Experts of a small language model.
Experts: 128 experts in each of 13 layers, 32 SwiGLU neurons an expert, 4 picks a token, a softmax router.
Below are experts of layer 4 (counted from 0) of a mixture-of-experts language model. Rows are named router (the router's row for the expert) and show model dimensions 0-63. Each number is 128 + 24 x the weight over its row's rms, rounded and kept within 0 to 255. Numbers have three digits each.
After each expert's rows: "comes after" lists some tokens at least twice as common just before its tokens as in all text. This comes from a sample of Wikipedia text that the model never trained on. Tokens count by the router's weight.

# expert 108
router:162118156151161126127152087107087126155169142145143148086157158129163115163116101153109151178135102124149113100146114162103104090128115137102134137146136081149106141099146143118140142171123144
comes after: " |", ":", " U", ").", " /", " as"

# expert 84
router:140091117109135139137075131129141097113158116152104164136199128131121141103144150149110137113101162158145097146112123156104135113103122097107081106117122112144147162155135114125145123152148079
comes after: " D", " F", " d", " f", "D", " w"

# expert 95
router:126121156130133107180128130153117166167141169150116126162131160153106135116148154126170107140115116106128091113129107166109169138141174131167121140139113109140092154152141108123112124114142147
comes after: " ", ".", ",", "/", "–", " $"

# expert 98
router:181145115108122088108118152124118135139144130102159154110146124152152171117171139095138135071136150133117131158123122149131075124168131158125094161146105094120119123092073155088109102118124144
comes after: ".", ",", "9", " of", "8", "7"

# expert 39
router:121127108100140142133114163124155141089141113142152137119152145146100120106136132114139117148153119155119132144135187107115142125084093164144105173115151160129145143101155117135160135112126055
comes after: " was", " to", " and", " he", " were", " be"

# expert 5
router:097095147173123146121122120149129143130132128142116139113166163160174158129133161096127125146077140144117149083118137159124131115140155114166127108136137106120109125088102158105134149171168173
comes after: "3", "4", "0", "5", "6", "1"

# expert 117
router:137125109149177087092116096130095111138153115154162130128097110140133120160144117118098146109135111139133149122126138103147178112166115144090149114162120149147102129106124155137167104142132153
comes after: "\n", " (", "|", "-", " \"", " non"

# expert 4
router:124148113119094074122120131084108084175147098088100132145094083111126105139107142125109148145143105145144106135169137102120147181167092099092094152141122127114099140167126107131142126121155138
comes after: " |", "-", ":", ",", " of", " the"

# expert 116
router:150146129147088140159110088153131139115151107083094139176093139142164100144124132118117100162140105131082119162141088139152135133148101121130121102125154131110104162103128155139141118091126143
comes after: " |", ",", ":", "|", "-", " by"

# expert 44
router:162180112141136140127181132120117133120126139103146161124139115147143135164125145092079143122139138082143129118106122147119121147110084097087154134100131123109119161100127143168101150132100133
comes after: "-", "|", "\n", "==", " •", " Binomial"

# expert 1
router:172147112099087137138106116061170131138113099146174118164109125085173142130165131151115143099096106147110159145103176150094111116142164081157098112131151168123142080151110118137147159130137120
comes after: "1", "3", "2", "5", "4", "7"

# expert 89
router:106139118083156118140172125151103144137117125124134116080100106135115161115164173126126130089125124127121116099153127114101130148106114100137153111160116130130154133135179122140126134131102108
comes after: " the", " a", " and", " his", " of", "s"

# expert 110
router:165124151158105104159127123091146163121124157114124116138126128086125166121121124104104114072167138101169147118117092145103146134157148120147126138182105121107151155131106116163119117147108150
comes after: "°", "′", "″", "3", " ", "4"

# expert 77
router:093115105084137095130131132110106169142117113125121163092140140170106110158110131146108142100104136123103117130141174132117138160078081144130152184123166131087143167135127086122148096105129123
comes after: " the", " a", " to", " was", " and", " were"

# expert 82
router:076112156145134143127149123147162119139118142094109110103131137150147100124105083099111091118181112126165098145138110093115147127167143152108120165146107140122115119105132137133124085094137143
comes after: " ", ")", " —", "\"", "%", " JPL"

# expert 65
router:085149118102105155154123151113175078136160116112112123136097151119125097099142102096121119139146100128121136181106094134169132101136143133101124111149116112176146093133105113105127120138141088
comes after: "0", ")", "4", "3", "5", " "

# expert 123
router:137120141122158107115161151158130112099138136177104138134166139125115139130101090160104127132096158102142111118174180089150137131165122099118097151071111128121146113132152133151104103137132130
comes after: "1", " ", "2", " (", "–", "_{"

# expert 8
router:150158152086146104128144162151112116124101114122078129103134109139136114142110153166106150105130089154156157130135091122091117120119094134162124137152145112090116151166159147150142097093120130
comes after: " the", " a", " and", " to", " of", " an"

# expert 97
router:130176126140139137115132123097106152158131115135154108162086142143150117134138161082185117077091111120116107176132128125181108134163129099166107140102117131145130131098111064147137148152132125
comes after: "9", "0", "8", "1", "2", "7"

# expert 43
router:154086092098142163111107141102111160176141175123127118141150152099111154125156153121150132132124146130137139086161101100157168135139174129110170125106088161076130089094092172142170111134169161
comes after: ",", "s", "ing", "),", "\"", "ers"

# expert 14
router:132149074154112165143109154105132134153123129092102159113106149088156120101089105093094153156134130094067103107125137149106140152134140104109110086119154122137092111135134174162168168128114109
comes after: " B", " T", " K", " M", " H", " P"

# expert 32
router:122090115156129132122125136146172162140114103122096106123171134127164099138137114168120137121127085117131127112160130087100167122077119126125122166105145143137166141149168146117130083128151128
comes after: " ", "2", "1", " (", " on", " $"

# expert 120
router:109115112110097163128144120111117152140144121104110137135148156130100144102171106156103091135124196143157096140088121122153129111156140125123148104135147089124144149104134157138093106139116157
comes after: "9", "1", "0", "8", "7", "6"

# expert 15
router:151134164122121121135099092140141165155125144109099129127099166156147145133150100128132115148126171147135128147123073131100130099121164140138130159175102124128170145157144140154154145091151160
comes after: " |", ";", "%", ":", " /", " It"

# expert 12
router:137132127136103151168119103132163121138182143134170094137102157162119125113121153110130109173107134121121079133138137137086143083119138126149108098149105078135113150164095131112118115109108161
comes after: ".", "0", " ", ",", "–", "5"

# expert 92
router:154129130144093110101116121126133158099088095140117096120175156109120145158097178091110117078134099122169126120117112120112107155136091144165114126168107090121113184152091131132097113155166121
comes after: " the", " a", "3", "4", " The", " in"

# expert 94
router:103086096143158111121128106146117126136089156156159114140147148163082133125123111133131098180150164119114116137090152090150163100154152179113137133107122143144156138117134112162123065124131149
comes after: "\n", "|", " non", " co", " re", " self"

# expert 45
router:115097148129074111122131148120131113109124127124130127091131165166111113125167134111137125127107125145088139132144153158086091113144090107122118145126084112096160103115160134120088105093154179
comes after: " United", " the", " of", "S", " in", " UTC"

# expert 24
router:124099174136158154113107133134115152153117148141118160108160130137118116120149134103083076111089122130127109130124105183101151164123104146115133122118135094131150163085120165137091148151135113
comes after: " ", " |", " p", " s", ";", " ch"

# expert 40
router:144117096186153128127108125151165127131161138099105150142169101111117105111100110124083129148167163160111135096110152141144162110141121108151104137163143167108130110138148152143129166138130113
comes after: " L", " R", " W", " D", " r", "L"

# expert 78
router:080138070135111146115141149159147139132141149188094155102143124137126092155143080132165148125155127142146103105132117163119078106131126086103128160115115174154117108112093140143152102114139133
comes after: " of", " in", " as", " to", " is", " with"

# expert 102
router:116107104191113123087133171164120130103095140123083129122146165146143142153128135110106092121144121134118094106139140101139151167129133137102100120113098154101160133109125113128180144120121147
comes after: "\n", "==", " also", "===", " ==", " career"

# expert 3
router:153107170088147132140115108118118143128089160136138143151152103136070113105142155136103132153146180118136151100103096128118129135106140099145092105155117133143107149108092121137096111150173142
comes after: "2", " ", "0", "–", ":", "5"

# expert 109
router:113087128098122127150142110120086148135129137092156122099140091125137122080174150135119104094089137088124123115091098118099110073132098170166152130123116086159134137154125157150144104123120151
comes after: " a", " the", " and", " to", " with", " his"

# expert 72
router:136094124142122134108140125075133115061158143116106112117153132115099146181134129115162095088098160194132163133131113129188125129154132155089132095110113100134162097108110166124115130130152157
comes after: "3", "4", "5", "6", "7", "8"

# expert 74
router:116111129139099136119074085108110118165104097123132124101124140153157095102139086114117137120152157170120130123115118171125118125081124125090119115156138138166152163107106108116109113125146175
comes after: "\n", " |", "|", ")", "\"", " MPC"

# expert 81
router:144090120093131115152132158122154130101110106109154126180095162102143099101159158113105117104103122098136098099141159134140129170121107161148110135161125089088142138093145141153110135152161145
comes after: " |", "-", "|", ":", " MPC", ";"

# expert 54
router:137164140091133110180170155134110131124111101113135150173138144132119157142091166107165129112117114117115137137161136092119140167133130119145126178068176133131167156133139122100076129104125152
comes after: " the", " The", " a", "s", " and", "The"

# expert 118
router:105109109145137081143116154117140153112136149146148087110108142094111094109108112141145144133114144157088139126119122135109142148103160131094176111147163099125141093190119140116174165113099119
comes after: " |", ";", ",", " in", " /", " March"

# expert 58
router:128133143089147115114131117109114094158112097095121122129186128149115134108138130137157145112103135100162099117156116116157167113130164094133156121144135114128158123083098172154129160127146170
comes after: " the", " a", " his", "–", " one", "s"

# expert 6
router:151131102179126154137143144141102102134171174180159088177161150127126185145155136122162110105122144126134103155100165164167108103147100141122132105123102103106142141139112112138104100128101087
comes after: "9", "0", "8", "2", "1", "7"

# expert 101
router:156170146146110160112111106128108155136149120074089157108161137128097139127137080137122116165159098157168133139162144102159147140136135147126126144115102102147108175109107123141130150110096103
comes after: ",", ".", " It", " he", " it", " which"

# expert 83
router:087156129109103123145174144113125088114156132128190092131125089151142157113114101102144124154163098137139155118114088076128095116158111137134110162105118142102146160139126119114160122154114142
comes after: "\n", ".", ")", "==", " |", " =="

# expert 111
router:115104100100137104154193150169085127094108096143115171111157165111134131113095107147142121129108153151139153085191144126165128146137082126140114149083149135173143152134099160141130163116119115
comes after: " the", " his", " a", "s", " The", " this"

# expert 29
router:121103098171178140154121162132127118137108079154113156162122104123117145123179127143129129118122115111098098098136113160168162118144135106128115138156090110170177120139085158139149156167155080
comes after: " ", " W", " K", " R", " H", "2"

# expert 0
router:124102130135117103134094114131132180133142075150130128111147162127111123110148107122107134166169150117159145101124112115116121117126170180116071131148092174091118170154172105161136151151146128
comes after: "\n", "|", ".", "==", " in", " =="

# expert 34
router:154106156116126152140136123136124117157141123108112156100112120150115134170144167168168138126144181102139094128146126133111128134104105160113113116129104167103170110094120126157121140143155106
comes after: "'", "(", "’", " Women", " No", " People"

# expert 73
router:086110149100139130150164123167103098153126129140127144086132138157138129159107173163116126123125115159148104100142091089095086112131105112086108109116109156139102147102180135169156138142134138
comes after: "\n", " (", " \"", "-", "==", "==="

# expert 47
router:156076134135150092125082128123103118134073155103091130110124094143117120170124122146098157102142114142162124122118125134078156132157096153108146128150136100114085123167113134159155139102105118
comes after: " the", " a", " and", " to", " of", " an"

# expert 107
router:099133133109118160115099156104128148086112139177136147091105165139118146159127084097154109146128167148144147089175161157127157120145137168159108098101117159105127156104138116098123142125159105
comes after: " was", " is", ",", " also", " he", " were"

# expert 115
router:127138137095091125151152128120123154114175113086164123147117162139125148120159159122112140116107144084157180145093103175133123136101174166118164109129124111156161121099109135107128132119110146
comes after: "0", "4", "3", "5", "6", "2"

# expert 2
router:123138110134136138123139163104136110153147081116088132145133139134106075130116157182100124165110126156177113122166136109131152094125106120116092146149137126163081136140125144150141107175100140
comes after: ",", "-", " the", " of", ":", " and"

# expert 76
router:144115137133156168147160157112079160148154142136177142184102170172142119119184162123125127134124123118155105121087094109098120098122150148138144115121149132094186152105142118127117129115112133
comes after: "'", " of", " to", " for", " in", " with"

# expert 21
router:123087157132115092175116120120085114121137132127124122097126168121132118155112176147091126105156125120123156142135152143102120094079127144098137125106141085176142129150151169105157143141154145
comes after: " (", " \"", "\n", "-", "°", "==="

# expert 10
router:132124144117124161132105130152113139163107110106140087115094146135115130154154158114119141138118137128123095128175105183144120110172142107114106111131090082132148170080138105158111168104148095
comes after: "9", "M", "0", " m", " M", " S"

# expert 57
router:103102106112165135137134136174105191154150118118136117166131118122093095080143126119125125111068169084164119122136105107124150118117133098091109110165120129111146175115108097104101114168153162
comes after: ".", ",", " the", "-", ":", " January"

# expert 70
router:122093130123100154159129137143133089134165106110163110110105121145146176111094116127146135121181104123094199149119089097147121145104133137100090123128145118113143130181114163113140118148125101
comes after: " |", ".", ")", " =", "\n", "=="

# expert 122
router:117126128115170124082150143167140139121136140116082130083100151161155100123133144158141140148092101153156114102122128109080117119150105150140118092123122072154109127154122151172101102121128082
comes after: " the", " a", " and", " to", " of", " his"

# expert 126
router:111163175106145131166163136122141145128086138106088118172120117144120156110108136128118148135118145125132095147135120091088108181122078114159129166099144124177144141138139149121091123145140167
comes after: " the", " The", " World", " a", " National", "The"

# expert 62
router:149098146165140123115149114126110163140124153125117160113143111139128154084155126086092143103149129066148160138110098124166114118135138139139128119129117086101149107146094126146113145152163134
comes after: " |", ")", " /", "iege", ":", "N"

# expert 100
router:103112136115146090122147107125151159151146160158127088096079117107133124127116110174112128130140122127092142120152179075119082147110148159113115103120132131117117122112117096097133117147134113
comes after: " |", "|", ":", " in", ",", "In"

# expert 90
router:162172121129136138101149095125116109161115151144102139088117130155139152132147153175136134136140104132107145100136117148100127167113099097096125131135127112121145113092102113142076083149116150
comes after: " of", "\n", " in", " the", ".", " at"

# expert 23
router:132091111150137119107156152172112119118167110104157164102129126127183083101144140143071111146094120105134119119139124113153097132110141123103138154120107110125131098138093114103113099145136141
comes after: " |", ",", "-", ":", " the", " of"

# expert 17
router:184100114127157133155098131137160135161124121113125148094150137122113107135122179086129122142108158130171185086138172161137136129111099122141102098164150121169155118098145165117160137154142142
comes after: " (", "3", "4", "5", " /", "6"

# expert 91
router:154164152087113129112109114103116096141118075145112133131106088098089141129122126169121143132094127144120118133147145105114123133122091085129110108129139114082082147162116130155139153159145149
comes after: " the", " and", " of", ":", "-", " a"

# expert 13
router:160147127128127122153143093081169137077121111148106090159160108103145157103104119129146148134128078172123128125157162133119151119147119088131120114132114199118093112136136127110091133117114100
comes after: " ", "1", "2", "–", " (", "3"

# expert 27
router:131123131140116163118102131172103131118140142095138165123105165161117153161163165107127107162108142157170099132102100176127139085104149150132091141094111095134118147104139137173107114120148153
comes after: "2", "3", "4", "7", "9", "6"

# expert 49
router:088111131163132091140143143153102079112146132130114143105139111078165101130116149168132099149135103116120109125150104111149101119149154112086111155115121099143098094160143128135123106113120142
comes after: " |", ",", "-", ":", " of", " and"

# expert 60
router:067145142138139138132116115113145132135159127152120084090151112153136104162113163136161123141142177134143131101118171162130125125155131146133109142094102115138083158114092110149126102119152125
comes after: "\n", " due", " moved", " returned", "ed", " According"

# expert 71
router:149108130166142104118142109129120093166141160157111113084068126111138126148160129158102147108149107130089122120118093130089138128155136109093153115156128109100053124140124149175135151186160102
comes after: "\n", " P", ":", "-", " p", " ("

# expert 36
router:098131119089125124139100162133118107101105117122123115123139126167124108140165147086101141125108156131130126106124118144126127146131086144155092103115142142147107156138112180112136117178153123
comes after: " |", "-", "|", " (", "6", "|---|---|---|---"

# expert 104
router:093141134123143117098141138112117140116174165146129133079079149155133117159148120151156108130170112158127125105148145119142113106111135086140139143149118135100133104114120091146126125101082100
comes after: " of", ".", " in", " for", " to", " with"

# expert 68
router:108103107121108151115123106152151145135178138130164121095089074115110151148130127115133102173132150113167134155100092158108106108134112087109103134153126135129130152063137124161146122141154119
comes after: ",", " such", " is", ".", " known", " as"

# expert 63
router:099107134125130123117163069147096108131085149139156159095133152110121134143119155196113139072130130105153095116098148089116084114156130134118127110133115140187095118107160147177146125153142127
comes after: " (", "-", " \"", "/", "uc", " un"

# expert 38
router:128128147108150096140138122101130113094115085151111090118156077076167153158119075151113110151101076135108117153150122135112126141110116097136117133108137186133136099113137177110081133143117095
comes after: " ", "1", "2", " (", "3", "–"

# expert 51
router:081123098109106142111145101134133157123152156111159082097154139139121128086143141105126107096090120101127155087132114130174146136144084128136115145126093111092128088106131121174110132145130171
comes after: "1", "ed", "9", " Preceded", " Succeeded", " directed"

# expert 30
router:143123111117112099158088091148135150097087146131148135125176153133136120130125079122097129142093121176100147097122106100141118101159107115116129144063105107152153128143177078131119133143131142
comes after: " ", "2", "–", "1", " (", "0"

# expert 125
router:131167126145131142117111134101103083128122112112104134144142134083109130148137162129179101153112112105121119132159192133104100152141119091102129141152179142115134129108124126076105111110155174
comes after: " the", ",", " of", " in", " New", ":"

# expert 66
router:167085172107161151096162106153123128109106146124126087120139154152120109123170167120147156113135144137136127155109113114135147156102134161132093129165086124146153126144137101090134112152154114
comes after: "–", " ", "8", "/", " Total", " votes"

# expert 86
router:145099146166176136153085118142138175120102100123110161123158113139138150100118104104118159118150147178138114118091103152155143147160107129126138111108090117151140161112156096134157088092137128
comes after: " ", "1", " was", " he", " has", " had"

# expert 7
router:165134162126141157129124129085125121135093164180137081112164134127136125128104113172099135129113081163130129127193132131133128129132173133149106147089154188159102089139125111085082140142151122
comes after: " ", " (", "–", "/", " $", "_{"